config = dict(
    d_expert=32,
    activation='swiglu',
    moe_layers=[1, 2, 3, 4, 5, 6, 7, 8, 9, 10],
    normalize_top_k=True,
    balance_bias=False,
    router_bias=True,
    norm='rmsnorm',
    dataset='wikipedia_en',
)
Below are experts of layer 4 (counted from 0) of a mixture-of-experts language model. Rows are named router (the router's row for the expert), gate (a neuron's input weights, with its number), up (a neuron's input weights, with its number), down (a neuron's output weights, with its number) and show model dimensions 128-191. Each number is 200 + 30 x the weight over its row's rms, rounded and kept within 0 to 999.
After each expert's rows: a language model's description of what the expert responds to. This comes from a sample of Wikipedia text that the model never trained on.

# expert 54
router,215,230,198,218,210,220,229,183,239,181,200,186,213,142,228,252,157,190,215,214,206,233,195,191,228,206,255,210,158,211,177,176,169,212,154,204,224,232,153,218,242,165,179,192,204,218,210,157,230,153,210,182,245,195,171,194,206,168,228,203,249,244,166,141
gate0,228,191,167,215,262,122,198,223,235,227,212,179,203,238,161,190,225,160,195,142,221,242,208,171,259,157,190,150,144,219,190,185,256,223,122,205,174,163,194,153,209,227,167,214,155,178,238,163,218,251,175,190,239,228,234,236,193,154,203,205,201,209,239,199
up0,180,251,162,235,182,168,224,230,157,203,227,235,140,210,204,223,167,207,184,263,248,212,169,237,238,192,240,182,198,187,202,196,165,166,177,209,214,215,244,237,221,253,167,188,218,218,219,228,182,198,177,213,161,170,139,190,201,184,173,259,196,216,209,210
down0,202,195,197,215,173,208,216,236,235,157,225,241,239,137,259,254,196,230,217,171,166,176,204,149,193,197,176,192,182,173,177,198,194,215,213,191,232,165,255,187,243,197,240,219,245,220,207,188,198,221,201,216,172,218,225,201,176,241,183,165,183,191,216,142
It responds to: Month names and years in dates, especially after In office or Born, such as March 4, 1905 and born 1954.

# expert 43
router,257,197,191,247,216,169,236,173,206,168,185,198,126,210,238,221,177,202,172,211,215,189,235,205,141,159,237,203,226,190,180,178,228,213,177,185,242,214,268,209,177,235,206,193,214,154,233,211,181,221,141,175,252,190,179,148,186,235,226,200,207,175,153,226
gate0,195,159,197,173,211,184,210,179,240,186,211,237,143,205,192,196,178,193,218,203,174,217,198,213,231,189,140,183,229,145,151,247,171,181,147,241,191,225,199,181,222,225,177,177,205,229,196,176,156,148,171,182,187,202,213,241,199,182,206,197,216,173,237,171
up0,269,180,212,207,236,135,187,290,172,187,187,177,232,217,202,272,214,200,245,250,231,157,214,183,194,233,229,209,165,228,171,170,164,188,185,180,229,179,225,273,222,180,184,217,250,209,256,222,213,190,205,220,192,178,218,239,190,216,253,214,219,213,176,204
down0,228,191,210,159,252,196,223,234,243,223,254,192,157,197,295,183,245,173,206,228,149,203,191,176,163,173,168,204,246,236,188,229,258,174,202,200,212,184,213,148,203,220,204,194,218,267,181,212,216,220,239,194,217,212,210,169,188,194,199,217,198,184,161,150
It responds to: Numerals in dates, ages, scores, coordinates and table cells, such as born on 9 January, age 44, 1–1, 79°.

# expert 3
router,189,244,262,215,231,185,194,206,167,234,191,185,157,208,169,185,227,255,214,149,186,181,238,215,155,181,235,214,231,228,193,162,229,178,207,221,262,223,163,252,220,211,200,203,177,184,164,174,137,161,242,187,209,185,180,210,190,212,229,183,234,215,185,255
gate0,208,186,228,193,147,193,200,241,230,245,256,219,180,201,115,189,241,235,184,206,152,243,201,190,164,202,235,251,240,168,176,195,226,208,206,213,234,208,208,184,196,230,207,269,209,181,174,210,177,179,183,173,184,219,199,177,199,223,203,172,229,167,236,221
up0,202,201,244,146,232,206,197,151,234,177,181,177,172,209,212,187,136,170,182,263,222,187,185,204,160,193,191,208,175,135,240,207,136,167,268,174,139,164,195,236,188,206,245,163,170,223,189,218,182,187,236,195,198,144,204,215,178,195,194,239,246,206,147,201
down0,187,192,200,172,186,207,199,170,198,173,186,214,242,196,176,140,197,160,183,170,216,231,204,239,246,199,222,212,198,235,214,159,147,155,243,184,168,137,212,185,193,276,200,200,213,193,245,191,163,210,192,204,272,174,235,206,203,197,209,187,169,203,191,198
It responds to: Words starting a new clause or sentence, especially relative pronouns and subject pronouns after commas or periods: which, who, he, but, The.

# expert 60
router,220,239,251,234,156,154,220,232,226,189,192,189,210,146,162,220,167,217,239,245,205,196,179,221,220,228,232,162,207,233,217,197,196,171,170,174,171,241,227,207,184,241,221,221,194,140,160,178,171,200,179,154,218,200,222,203,160,182,245,200,194,161,212,171
gate0,235,205,183,215,238,233,211,173,172,218,174,220,238,205,243,225,188,226,153,184,172,202,174,197,157,191,180,204,183,215,208,196,211,195,258,208,237,144,206,212,209,192,259,267,211,180,229,183,203,200,252,225,183,213,233,160,202,207,234,231,144,217,216,183
up0,207,182,202,167,176,293,176,222,212,161,191,200,236,148,137,174,220,199,215,209,199,250,197,241,175,208,210,137,163,184,178,200,216,223,202,189,150,222,224,193,217,192,165,147,244,193,208,230,220,251,228,163,194,220,170,170,206,205,160,203,181,181,218,201
down0,195,224,205,151,228,242,198,169,190,243,186,197,216,210,215,171,198,216,245,238,186,164,166,196,160,226,157,195,238,274,150,178,165,218,211,227,187,229,164,250,174,231,175,214,173,262,179,170,213,198,178,164,181,151,187,180,188,203,225,168,233,185,214,260
It responds to: Words inside named groups, teams and titles after the or a place name, such as Pacers, Marlins, band, Film, Democrats.

# expert 8
router,173,181,183,227,203,287,210,235,232,225,265,222,248,187,190,176,218,170,264,197,181,181,209,200,219,181,218,160,253,242,227,188,241,215,225,277,189,181,165,193,187,193,191,183,192,218,166,203,174,233,190,195,201,245,226,184,190,197,204,241,191,231,190,162
gate0,192,202,158,241,208,192,165,212,243,141,279,191,227,216,194,203,184,147,164,172,190,175,211,222,172,175,199,170,211,201,212,170,186,206,178,231,164,211,152,200,184,228,198,251,226,199,225,163,201,184,183,144,170,226,196,213,195,191,228,243,231,193,153,220
up0,196,209,186,177,190,155,197,189,241,204,220,181,182,259,215,215,150,236,244,190,165,224,199,189,238,197,223,210,242,171,184,205,165,209,158,197,198,231,193,196,168,251,206,236,139,196,182,215,215,220,211,174,171,196,231,212,172,222,153,233,207,215,191,198
down0,200,208,191,226,209,222,237,268,177,208,223,169,252,161,226,199,184,194,179,226,217,198,194,223,183,163,226,188,230,186,192,181,198,215,205,203,210,210,185,217,249,217,176,217,222,186,150,187,245,170,219,267,171,246,196,220,175,199,243,205,179,221,207,176
It responds to: Inner and final fragments of foreign or unusual proper names split into pieces, such as Löss-n-ig, Gai-t-skell, Band-era-s.

# expert 53
router,206,271,247,197,199,169,209,221,199,204,222,158,257,244,210,183,166,215,255,209,227,170,223,151,218,195,207,186,244,203,169,187,206,180,190,184,226,260,197,222,139,166,159,228,195,212,239,209,225,166,168,204,233,212,176,218,203,174,191,174,201,199,179,158
gate0,174,189,239,225,208,248,202,168,189,142,220,192,170,200,174,157,214,171,260,221,252,245,179,142,178,183,223,164,214,211,196,187,174,153,255,224,232,186,263,167,195,256,211,134,163,226,166,198,190,186,228,186,180,187,207,186,238,174,189,165,183,225,175,204
up0,164,212,239,212,227,239,224,196,205,244,211,214,159,172,186,184,180,184,197,110,168,208,181,243,185,161,236,186,242,237,170,190,177,219,217,202,165,224,181,215,180,240,120,229,196,251,191,174,251,223,255,202,224,199,182,202,183,196,247,243,195,176,245,215
down0,141,235,202,203,269,244,199,219,191,205,248,185,187,194,217,230,182,188,160,181,179,203,228,166,199,226,201,159,227,184,235,198,185,199,187,217,219,209,162,182,215,188,229,292,169,227,193,168,210,178,192,202,171,174,200,236,211,226,243,189,256,226,245,230
It responds to: Tokens after team, school or place names in tables and results, such as (3), minute numbers and winner, plus some prepositions.

# expert 19
router,241,205,188,242,224,229,160,211,211,195,231,173,177,240,247,185,188,215,206,191,278,211,184,228,215,172,237,176,118,217,194,186,132,230,179,213,235,196,196,219,227,205,234,171,158,185,175,212,167,176,125,186,214,179,184,137,163,165,206,184,192,218,156,228
gate0,231,199,149,225,252,189,202,138,214,181,195,226,209,226,192,190,238,189,198,209,171,123,162,221,212,221,215,203,196,151,123,258,141,216,187,163,143,234,186,210,219,187,191,199,195,173,229,246,168,154,184,181,212,221,201,210,233,188,180,207,216,173,214,268
up0,193,216,214,209,147,251,177,165,207,156,179,193,223,177,165,233,233,227,160,206,151,282,214,219,208,199,209,194,213,179,232,159,194,189,223,229,210,177,190,190,193,205,162,212,146,252,173,150,202,220,235,215,187,134,226,176,238,248,216,197,184,198,186,201
down0,193,159,172,184,239,160,267,214,172,179,271,225,170,214,117,203,218,175,193,224,199,206,187,248,188,197,205,209,214,234,179,223,218,189,218,197,157,181,206,177,165,182,231,193,184,138,226,217,218,185,175,103,171,206,202,265,223,218,196,195,205,183,184,220
It responds to: Definite article and possessive or demonstrative determiners opening noun phrases, mostly after prepositions, such as of the, their, its, This.

# expert 9
router,236,157,226,225,219,182,177,194,143,184,205,136,208,190,181,269,167,228,224,215,197,175,238,229,155,159,198,201,175,208,193,128,154,189,206,200,222,214,194,157,206,175,186,225,189,173,174,191,226,190,217,198,194,222,196,238,204,191,221,224,227,234,232,188
gate1,173,139,210,205,296,208,212,158,180,203,240,180,177,262,150,226,232,209,255,224,189,203,165,246,145,231,211,229,215,194,271,229,219,177,187,248,224,192,201,185,200,199,167,150,173,161,202,210,210,186,240,221,189,201,248,193,204,198,227,262,223,193,212,215
up1,227,177,224,220,151,204,199,222,237,247,209,229,111,158,230,170,182,215,200,214,219,151,228,180,231,208,187,194,162,200,151,174,175,187,202,204,234,164,209,199,196,210,239,212,173,207,160,175,165,171,200,210,186,224,170,172,215,176,171,159,161,208,217,211
down1,245,225,161,176,177,205,172,146,162,177,178,200,211,200,135,152,254,150,201,250,155,181,131,184,203,208,173,240,212,244,210,206,203,185,211,220,209,151,275,204,186,223,245,154,209,195,197,163,184,173,230,195,152,193,189,178,211,217,174,168,185,182,220,254
It responds to: Line-start hyphens of bullet lists, newlines, table pipes and section equals signs in infoboxes, taxonomy lists and tables.

# expert 55
router,212,159,222,182,243,186,237,192,202,202,188,195,178,241,207,258,261,229,179,168,168,179,170,160,231,215,205,220,159,226,257,172,202,217,143,187,219,197,149,221,184,232,261,175,279,190,236,181,208,228,219,195,214,227,196,206,200,185,224,221,228,222,159,182
gate1,173,198,180,192,239,262,199,161,236,213,142,185,193,207,194,241,187,232,237,210,205,234,284,162,232,149,183,202,228,158,216,229,246,210,209,224,211,150,165,175,142,193,190,182,237,198,256,195,231,166,211,238,162,231,254,186,261,224,192,251,212,240,215,230
up1,191,190,186,187,164,225,182,125,277,229,228,197,183,304,215,200,208,190,206,187,225,185,203,186,249,181,233,213,212,203,257,190,219,249,174,187,192,183,180,259,241,207,223,221,186,155,208,149,210,223,232,227,187,232,232,220,205,241,193,234,202,279,209,192
down1,214,177,211,194,240,160,193,220,241,211,195,190,182,213,175,221,194,169,180,240,210,194,205,207,200,168,192,266,149,213,228,195,195,181,156,219,205,181,200,208,203,216,219,170,192,227,191,202,177,168,182,193,170,220,227,219,183,213,233,163,217,226,157,103
It responds to: Commas and conjunctions joining clauses or list items, such as single, and, but, including, although, plus commas after dates and names.

# expert 17
router,213,216,239,173,269,161,221,194,177,265,199,187,186,156,262,219,231,248,197,259,161,201,215,239,223,214,177,187,188,193,162,153,220,226,194,237,217,231,157,224,120,184,166,202,268,226,173,201,214,148,161,192,198,215,209,230,182,163,211,184,177,203,173,191
gate1,201,178,210,218,185,188,231,221,179,208,186,222,189,197,207,237,183,246,148,229,245,204,208,176,237,207,211,212,186,197,138,203,181,176,233,195,195,174,218,184,161,192,215,198,182,240,209,205,216,154,185,204,170,203,209,200,202,168,176,171,185,199,173,218
up1,218,209,185,200,174,200,174,174,190,189,166,209,267,195,219,242,203,202,216,127,134,207,226,221,194,161,178,182,193,202,273,169,199,235,228,164,235,206,205,158,192,199,227,199,182,166,188,205,172,226,153,172,228,191,206,187,201,199,236,231,197,216,232,215
down1,185,237,166,156,154,171,193,157,231,191,238,213,234,153,174,224,193,200,196,202,156,198,189,187,237,156,195,172,193,166,204,220,149,183,182,148,209,154,215,174,258,215,190,193,178,175,203,210,195,231,230,225,175,209,200,180,183,199,185,224,192,198,231,176
It responds to: Commas, closing parentheses and semicolons ending a name, place or date span, such as "1948)," or "(2019–present);".

# expert 52
router,237,171,174,227,198,230,213,194,250,116,191,194,150,217,198,195,226,221,133,149,187,185,198,209,96,161,238,180,208,198,210,221,181,201,211,239,243,231,223,273,130,226,185,128,159,234,155,174,204,182,172,175,191,190,173,230,202,251,158,200,221,157,178,180
gate0,221,235,161,188,197,213,201,194,217,174,219,201,231,243,184,195,163,182,178,192,195,153,255,232,199,192,210,194,250,215,205,242,139,212,222,176,214,251,191,224,188,166,122,183,170,178,221,211,157,145,193,227,178,246,248,169,246,206,165,146,225,247,213,131
up0,215,185,216,261,183,220,196,155,223,213,152,171,227,162,195,224,210,197,230,193,213,270,161,181,261,159,165,199,159,178,205,170,226,201,223,215,195,178,187,207,203,172,197,165,231,204,240,230,271,205,196,248,245,174,190,173,221,187,235,243,193,254,211,215
down0,202,231,200,213,163,157,205,180,177,238,234,186,187,189,151,184,234,178,230,173,227,194,213,224,208,190,169,209,198,217,184,184,180,198,186,154,170,193,158,157,232,184,176,255,204,210,238,252,242,218,226,206,185,188,195,153,221,200,233,209,155,189,205,172
It responds to: Numbers, dashes and pipes in results and statistics tables, such as vote counts, scores, durations, 1.6 km, Won and Nominated.

# expert 21
router,184,176,249,216,203,248,173,197,194,193,202,174,167,204,226,212,197,193,165,268,238,179,198,207,245,173,198,148,156,219,197,198,165,232,205,247,185,233,190,206,206,168,177,237,186,222,200,178,218,169,156,166,191,143,199,237,195,154,180,208,243,235,158,221
gate9,249,233,168,183,169,206,173,254,172,215,241,239,183,206,167,212,214,258,186,220,211,232,204,218,205,191,262,201,218,161,203,180,186,194,181,186,171,160,190,239,164,242,190,201,184,137,176,229,193,211,211,206,270,230,207,223,192,187,224,181,202,211,223,217
up9,171,252,175,167,203,167,239,175,198,235,173,235,173,192,187,231,220,191,160,183,199,231,192,224,199,226,145,213,155,198,262,181,176,194,212,192,191,165,229,169,219,215,202,192,202,218,208,196,234,198,186,204,188,203,189,216,198,229,186,164,240,195,191,183
down9,220,162,178,276,233,199,205,185,165,217,192,234,211,184,238,169,236,166,184,218,187,242,224,198,223,260,187,214,247,173,234,166,232,204,247,235,236,289,210,234,181,195,204,146,240,219,207,170,189,183,289,199,157,238,146,170,212,216,231,225,219,187,181,137
It responds to: Closing quotation marks, parentheses and brackets right after quoted titles or figures, plus newlines before section headings.

# expert 40
router,179,225,210,239,230,144,209,144,162,174,214,195,190,177,229,173,186,226,207,198,196,242,193,219,202,192,232,135,158,212,246,188,176,175,153,238,205,203,236,204,257,218,168,212,221,136,159,148,134,205,220,201,158,163,126,211,159,192,228,205,267,203,180,191
gate1,190,156,182,219,202,171,168,160,199,169,235,202,251,196,164,198,226,154,242,201,194,256,189,181,145,224,163,193,213,168,182,207,253,192,219,202,131,169,208,163,204,195,204,197,213,208,206,209,209,169,207,234,201,201,233,201,173,149,202,156,173,208,195,219
up1,193,239,151,236,219,212,243,218,187,175,199,238,205,187,185,204,145,223,206,176,217,219,137,174,146,191,228,161,238,169,211,234,243,183,179,241,190,192,173,150,219,194,176,243,218,188,165,210,146,160,216,235,175,232,196,179,201,217,206,224,211,201,235,202
down1,268,187,205,214,186,196,137,246,180,218,244,186,140,201,227,228,216,174,228,203,224,195,163,153,158,202,222,233,211,200,160,195,200,224,155,190,208,222,140,186,215,140,178,225,225,147,207,205,265,203,179,223,224,181,188,152,192,179,166,202,200,209,195,223
It responds to: Single digits, digit groups and capital-letter codes inside tables and coordinates, such as decimal digits of latitudes, JPN, CMA and PA.

# expert 38
router,208,213,250,195,200,181,235,179,217,167,180,190,167,155,230,197,179,225,256,216,189,222,178,222,253,167,232,174,145,208,218,184,173,173,174,223,249,219,181,206,174,222,212,182,234,181,168,147,244,202,154,152,228,164,180,182,186,182,225,214,217,227,156,155
gate0,205,219,181,212,247,268,180,216,156,243,196,190,183,203,194,172,208,192,205,194,228,173,190,179,247,219,240,184,194,195,197,180,220,225,178,277,189,213,241,220,208,269,198,143,178,196,176,231,195,201,218,172,182,229,214,192,214,244,218,221,206,176,245,246
up0,207,252,212,240,132,132,172,182,174,242,212,169,210,154,179,175,229,183,160,184,204,207,237,192,213,191,194,182,199,192,214,135,157,155,162,201,228,228,189,223,181,158,215,209,224,213,210,223,226,209,205,228,185,221,203,190,235,182,200,156,201,252,205,205
down0,204,156,182,205,183,237,198,204,195,245,216,202,218,171,234,244,246,226,206,174,195,209,241,200,214,204,207,216,219,255,232,158,274,149,191,188,165,216,215,207,220,153,179,221,224,143,157,184,173,195,215,233,184,220,187,195,224,217,218,173,214,190,207,202
It responds to: Assorted tokens mid-phrase, including table pipes, common nouns like mother or board, and fragments inside foreign words.

# expert 7
router,218,227,164,224,168,160,205,209,235,181,190,184,180,185,235,179,168,198,144,243,229,209,198,268,172,195,193,203,196,215,164,179,232,188,147,208,190,148,160,194,236,233,174,161,214,151,205,179,218,169,153,213,224,154,168,249,178,183,226,214,187,208,209,177
gate0,220,248,190,188,209,177,191,197,184,229,187,206,200,175,220,150,223,189,190,206,234,215,193,245,171,208,202,196,191,212,170,196,168,193,187,162,106,171,223,210,232,142,217,204,206,183,186,188,217,208,229,226,232,217,238,193,195,161,213,163,184,200,198,248
up0,232,185,222,196,218,208,235,168,259,202,223,236,163,139,166,140,185,137,211,231,159,210,152,222,192,206,234,159,158,185,205,200,203,200,173,217,259,177,213,181,244,229,206,119,179,197,226,216,203,250,216,197,191,190,197,214,196,159,255,167,188,210,239,266
down0,188,208,164,229,229,194,217,223,172,140,180,197,163,230,207,234,199,241,155,215,147,171,232,166,247,184,189,147,239,200,210,171,185,182,237,192,171,167,225,217,205,175,219,233,191,208,238,259,176,153,209,205,197,229,159,199,179,172,231,241,216,167,185,187
It responds to: Prepositions after past participles or verbs that take an agent or complement, such as made by, adhered to, compared to, as.

# expert 18
router,262,226,195,223,217,172,243,216,222,137,201,201,135,194,240,214,165,209,178,214,196,174,213,212,139,174,231,222,215,197,193,172,207,215,182,214,271,221,234,223,131,226,226,170,200,197,241,203,238,239,163,170,205,192,181,161,185,202,215,209,180,208,155,222
gate0,221,159,166,240,176,256,228,258,180,189,249,175,206,150,246,178,167,174,247,207,142,234,173,255,226,202,170,231,194,225,212,210,180,199,240,214,148,225,218,193,173,163,220,177,166,214,183,215,197,223,229,187,167,162,101,208,210,204,235,217,196,155,219,204
up0,273,181,205,217,138,186,161,234,192,189,187,166,190,194,227,196,264,206,202,201,211,180,251,179,242,192,189,238,161,169,166,221,211,204,208,147,178,207,169,192,220,174,205,189,263,258,189,173,176,225,211,198,207,178,184,178,201,180,166,160,175,188,218,194
down0,209,222,170,187,193,203,202,207,172,218,188,232,196,194,161,176,258,238,242,244,210,230,169,256,231,239,173,189,236,282,186,205,163,194,201,217,182,169,201,205,189,209,210,142,209,299,183,224,212,225,202,199,218,236,240,221,207,172,140,172,178,231,221,167
It responds to: Numerals standing alone in table cells, semicolon lists, scores and dates, such as 1, 26, 2000, 34.

# expert 59
router,181,184,239,210,175,269,186,201,209,252,275,167,223,204,207,145,172,155,236,190,217,205,237,202,161,200,189,246,241,179,157,184,238,169,197,223,194,227,134,176,165,153,134,182,227,215,187,201,226,167,141,192,213,222,233,243,203,181,232,190,207,154,177,198
gate1,186,180,130,234,206,231,193,271,218,207,218,192,265,177,144,186,148,231,210,163,140,213,189,153,185,210,190,184,213,202,225,170,178,238,140,191,195,202,174,192,206,158,124,218,192,178,217,186,198,222,170,173,189,172,175,227,185,179,225,143,168,214,193,211
up1,195,167,193,218,178,249,258,198,178,190,211,185,226,182,182,214,166,234,177,176,157,188,203,214,166,223,169,212,264,221,219,205,225,150,166,185,190,176,204,198,166,229,170,239,203,211,183,240,195,148,187,151,162,176,226,221,190,231,236,144,219,178,216,182
down1,187,195,206,189,170,211,230,170,135,190,220,162,210,221,186,190,138,199,155,184,196,199,145,188,181,190,224,212,202,238,239,188,171,184,182,196,179,230,155,224,231,203,216,263,219,249,192,219,141,211,152,139,194,199,217,230,166,204,240,237,185,133,165,236
It responds to: Full stops ending sentences, often after a name or year like "2014.", plus pipes after a name in tables.

# expert 26
router,204,180,241,171,206,209,266,234,200,212,162,266,157,240,234,246,257,216,213,199,174,197,211,186,203,201,201,191,141,193,251,211,219,165,188,244,233,215,205,222,187,239,253,199,238,171,250,178,259,228,191,161,243,247,171,193,163,174,248,174,227,253,188,172
gate9,232,245,185,182,179,190,175,196,132,186,199,216,272,230,215,212,219,193,239,192,195,211,191,205,196,242,170,165,240,233,201,181,198,141,200,244,189,217,207,165,169,186,221,181,168,199,243,249,218,275,176,154,223,238,195,238,180,231,235,168,190,193,209,207
up9,210,229,173,220,226,203,211,152,197,194,139,211,220,228,241,218,226,214,258,181,163,157,222,248,155,227,197,215,228,189,200,173,187,186,219,169,212,262,230,180,222,189,218,223,232,257,200,212,214,219,210,233,198,234,223,215,178,207,222,176,228,217,197,266
down9,184,157,198,182,193,235,256,283,259,236,235,250,109,198,215,195,204,192,169,228,214,182,238,216,204,173,199,203,153,219,176,216,193,183,211,213,187,188,199,199,219,228,185,219,145,135,199,188,200,269,200,168,230,233,256,179,145,196,164,196,284,239,208,224
It responds to: Commas and coordinating words joining list items or clauses, such as and, or, but, &, et.

# expert 46
router,214,240,240,215,176,162,225,150,213,201,178,189,178,167,260,198,170,188,271,225,197,247,183,241,233,212,221,147,172,214,180,162,212,211,156,223,202,194,200,190,203,223,165,221,209,182,197,200,222,178,173,202,185,149,204,154,183,192,186,206,220,213,163,158
gate1,191,204,202,246,191,164,146,165,226,214,203,157,301,209,185,263,216,213,237,216,219,209,166,205,213,199,170,166,211,219,206,154,260,228,197,201,203,196,234,197,192,190,186,152,180,210,212,219,138,192,160,196,183,211,175,136,162,170,253,222,214,180,209,188
up1,220,216,239,153,259,189,182,193,189,152,235,230,211,205,168,219,243,163,234,178,221,153,146,168,179,192,150,170,193,169,175,169,227,255,158,190,136,203,200,165,217,190,200,187,179,200,235,202,163,178,158,233,185,228,219,232,181,213,198,175,198,238,189,185
down1,229,197,236,169,134,211,177,201,224,210,172,183,184,180,189,216,210,202,209,241,165,220,214,169,193,217,191,221,223,160,213,229,214,201,222,181,232,217,196,188,182,276,201,230,192,229,185,233,157,199,143,165,202,188,215,168,189,185,146,166,203,239,193,195
It responds to: Byte pieces of Chinese and Thai characters inside parentheses, plus periods, semicolons and odd symbols in coordinates, chemical notation and phonetic tables.

# expert 30
router,228,162,177,181,229,159,173,156,229,213,220,202,180,203,226,197,180,167,158,154,194,227,222,220,195,188,257,257,168,211,228,213,170,184,213,162,180,146,180,174,212,182,199,159,181,213,223,138,196,157,248,178,261,252,187,162,189,150,233,240,243,199,187,237
gate0,198,150,174,190,246,190,158,219,242,175,201,199,187,187,222,226,181,162,135,183,176,212,178,148,169,210,222,266,163,206,239,174,204,155,240,176,152,218,162,142,150,226,197,211,157,253,287,246,166,158,203,171,203,226,174,160,201,168,208,182,198,149,177,214
up0,233,241,215,197,223,183,263,236,184,221,199,169,203,176,191,174,260,253,232,241,240,184,196,269,260,252,253,177,154,199,208,216,185,183,249,183,166,197,174,232,212,227,225,235,261,224,187,209,224,220,175,282,181,189,199,214,194,186,195,250,197,164,192,289
down0,191,191,145,203,187,208,103,229,188,219,202,153,236,215,206,220,244,239,214,174,161,205,178,182,176,200,238,234,217,134,222,185,237,224,216,158,223,203,200,132,217,228,200,169,194,224,200,200,230,264,178,218,220,264,211,190,203,211,167,182,248,215,189,242
It responds to: Content verbs and participles after auxiliaries or to, such as made, known, won, released, hire, retained, living.

# expert 31
router,174,217,157,181,202,217,216,130,187,252,219,178,169,259,222,235,203,195,123,198,249,221,175,185,156,207,187,259,179,222,214,195,232,148,151,212,198,193,202,160,233,245,218,220,172,181,220,176,234,184,178,189,207,202,163,239,206,158,183,175,238,159,209,228
gate9,202,208,167,209,272,230,171,201,226,232,197,220,181,235,223,192,203,186,191,186,256,240,230,228,240,223,169,175,191,198,260,216,200,197,195,241,220,205,214,169,226,219,251,208,203,192,278,199,167,274,206,191,231,184,208,245,210,170,170,164,149,240,216,153
up9,172,97,223,192,218,204,230,258,209,138,182,220,188,187,184,246,226,160,118,233,229,206,159,132,206,208,255,195,187,208,225,155,199,173,178,195,260,230,222,250,231,246,175,219,192,213,187,162,232,214,201,238,205,145,182,223,224,243,241,252,223,190,190,158
down9,248,189,145,200,153,208,180,199,169,172,207,229,156,184,235,194,184,237,149,245,222,158,181,202,203,208,175,167,198,245,210,241,189,216,203,216,231,172,240,261,192,203,208,161,205,201,212,207,179,210,236,176,174,200,186,178,209,193,175,199,186,219,217,190
It responds to: Line breaks ending infobox fields, table rows and paragraphs before section headings, plus heading markers like == and table separators.

# expert 34
router,215,243,200,165,192,222,239,183,195,240,235,213,157,233,230,217,191,218,208,205,212,220,156,214,224,215,180,213,192,214,204,199,250,158,169,214,253,196,197,196,228,214,190,193,209,167,201,190,222,135,178,164,223,160,167,128,171,178,235,193,190,201,139,203
gate9,196,215,177,237,207,171,178,182,185,213,172,164,216,217,191,232,203,244,152,205,258,224,213,176,174,178,174,162,169,217,216,234,243,219,235,233,220,186,253,238,216,179,230,138,161,265,170,259,175,193,184,230,160,181,222,214,219,181,200,217,233,228,165,193
up9,264,260,211,213,221,181,183,169,238,239,185,200,216,205,261,240,180,150,201,192,196,227,119,224,159,235,272,182,221,246,198,218,205,144,196,186,165,197,134,227,185,179,161,226,177,177,205,200,250,230,189,178,235,191,155,190,191,210,172,200,180,170,199,198
down9,158,254,213,220,184,211,185,200,236,217,196,211,232,183,165,194,197,234,242,188,193,139,173,211,204,224,215,193,198,219,240,176,189,183,187,194,176,181,177,189,207,194,229,220,222,227,212,188,156,273,195,222,208,148,222,262,201,233,229,179,171,195,181,231
It responds to: Line breaks ending list items, table rows and paragraphs, section heading markers such as == and ===, and sentence-opening He, She, On.

# expert 0
router,199,186,203,242,212,187,177,191,219,260,198,161,187,271,211,254,220,233,242,216,237,201,220,185,172,211,200,237,183,228,174,185,211,211,206,235,206,244,197,199,124,190,152,218,207,190,164,166,181,194,230,194,202,231,151,164,173,216,174,195,220,190,157,219
gate0,189,225,261,204,211,141,178,181,223,223,203,217,214,171,156,219,200,229,201,232,197,213,186,208,231,226,237,210,232,172,185,232,189,187,266,209,196,174,172,190,194,223,169,236,203,221,226,186,198,168,204,176,185,197,197,232,188,221,208,170,228,210,212,249
up0,194,190,193,146,211,156,151,175,213,188,179,204,166,214,227,233,181,175,164,207,197,209,189,224,184,221,203,243,227,129,235,215,174,203,170,229,235,178,183,179,241,166,180,195,224,198,147,202,196,219,144,200,215,206,225,173,237,238,258,232,186,186,149,160
down0,182,184,159,221,221,226,190,161,288,193,226,201,173,192,208,155,148,184,204,236,185,212,168,250,188,199,149,238,178,177,176,187,202,183,182,235,150,201,236,240,216,197,157,192,162,219,206,220,208,203,187,181,182,193,262,258,172,212,222,232,198,179,211,148
It responds to: Main and auxiliary verbs right after a subject noun or pronoun, mostly was, is, were, had, would, plus possessive apostrophes.

# expert 57
router,192,211,200,144,251,216,222,208,247,197,251,139,201,146,226,209,191,248,229,198,159,172,220,189,178,244,199,244,163,218,210,165,165,155,178,154,210,162,220,203,144,208,201,195,244,194,200,193,200,171,236,201,194,197,212,168,145,189,209,224,188,223,152,178
gate0,193,235,234,159,190,164,215,242,278,178,225,196,143,250,155,206,165,190,214,205,208,186,232,212,128,275,216,216,223,173,184,204,159,206,214,209,224,216,217,213,188,254,172,220,197,205,164,206,228,184,283,235,234,186,243,255,236,202,149,178,218,156,182,177
up0,234,236,199,221,220,218,132,210,206,218,207,182,250,171,181,191,212,192,203,231,190,242,195,198,208,232,213,178,227,202,194,164,224,164,214,215,224,184,194,208,222,241,198,203,236,205,220,221,183,142,191,227,208,175,189,204,181,236,136,177,222,132,169,100
down0,172,124,176,220,187,178,202,194,221,141,227,175,228,244,195,221,198,178,212,172,204,205,155,163,228,233,184,217,175,220,154,219,223,175,209,266,198,140,239,137,208,160,226,166,266,185,189,228,172,191,206,217,187,294,143,219,166,242,206,210,177,208,228,213
It responds to: Past-tense or participle verb endings and object pronouns after a verb: made, known, released, named, him, them, her.

# expert 36
router,178,180,220,187,253,214,247,229,202,232,157,234,240,167,172,241,179,206,234,209,203,142,204,219,192,216,187,205,228,198,160,181,148,172,211,251,177,205,197,150,157,124,211,183,231,208,147,211,157,174,187,222,124,183,226,222,225,213,248,221,160,146,192,223
gate0,222,207,169,211,155,219,178,213,208,215,225,154,159,222,218,181,241,227,193,206,190,178,222,232,202,196,228,168,192,195,173,159,199,223,221,162,211,214,245,199,189,116,194,223,244,204,181,210,173,174,171,219,198,259,194,228,238,144,193,174,241,179,214,163
up0,181,193,235,215,254,211,167,230,265,249,158,159,203,164,213,213,243,224,115,223,194,229,190,172,220,162,217,217,149,280,148,179,193,212,186,175,123,180,245,140,176,159,251,253,230,235,190,202,218,205,232,223,179,179,190,219,213,179,207,212,247,197,214,187
down0,206,166,211,180,193,165,226,173,220,203,259,258,186,130,212,190,206,196,169,221,219,195,201,212,274,183,155,160,160,229,174,210,160,243,227,187,213,208,132,205,213,192,162,179,210,199,179,171,178,208,160,153,222,213,205,159,205,160,133,206,215,158,179,184
It responds to: Short word pieces inside foreign or unusual proper names, such as Do-shi, Ka-zo-oie, Ka-do-kawa, Byelo-ru-ssian.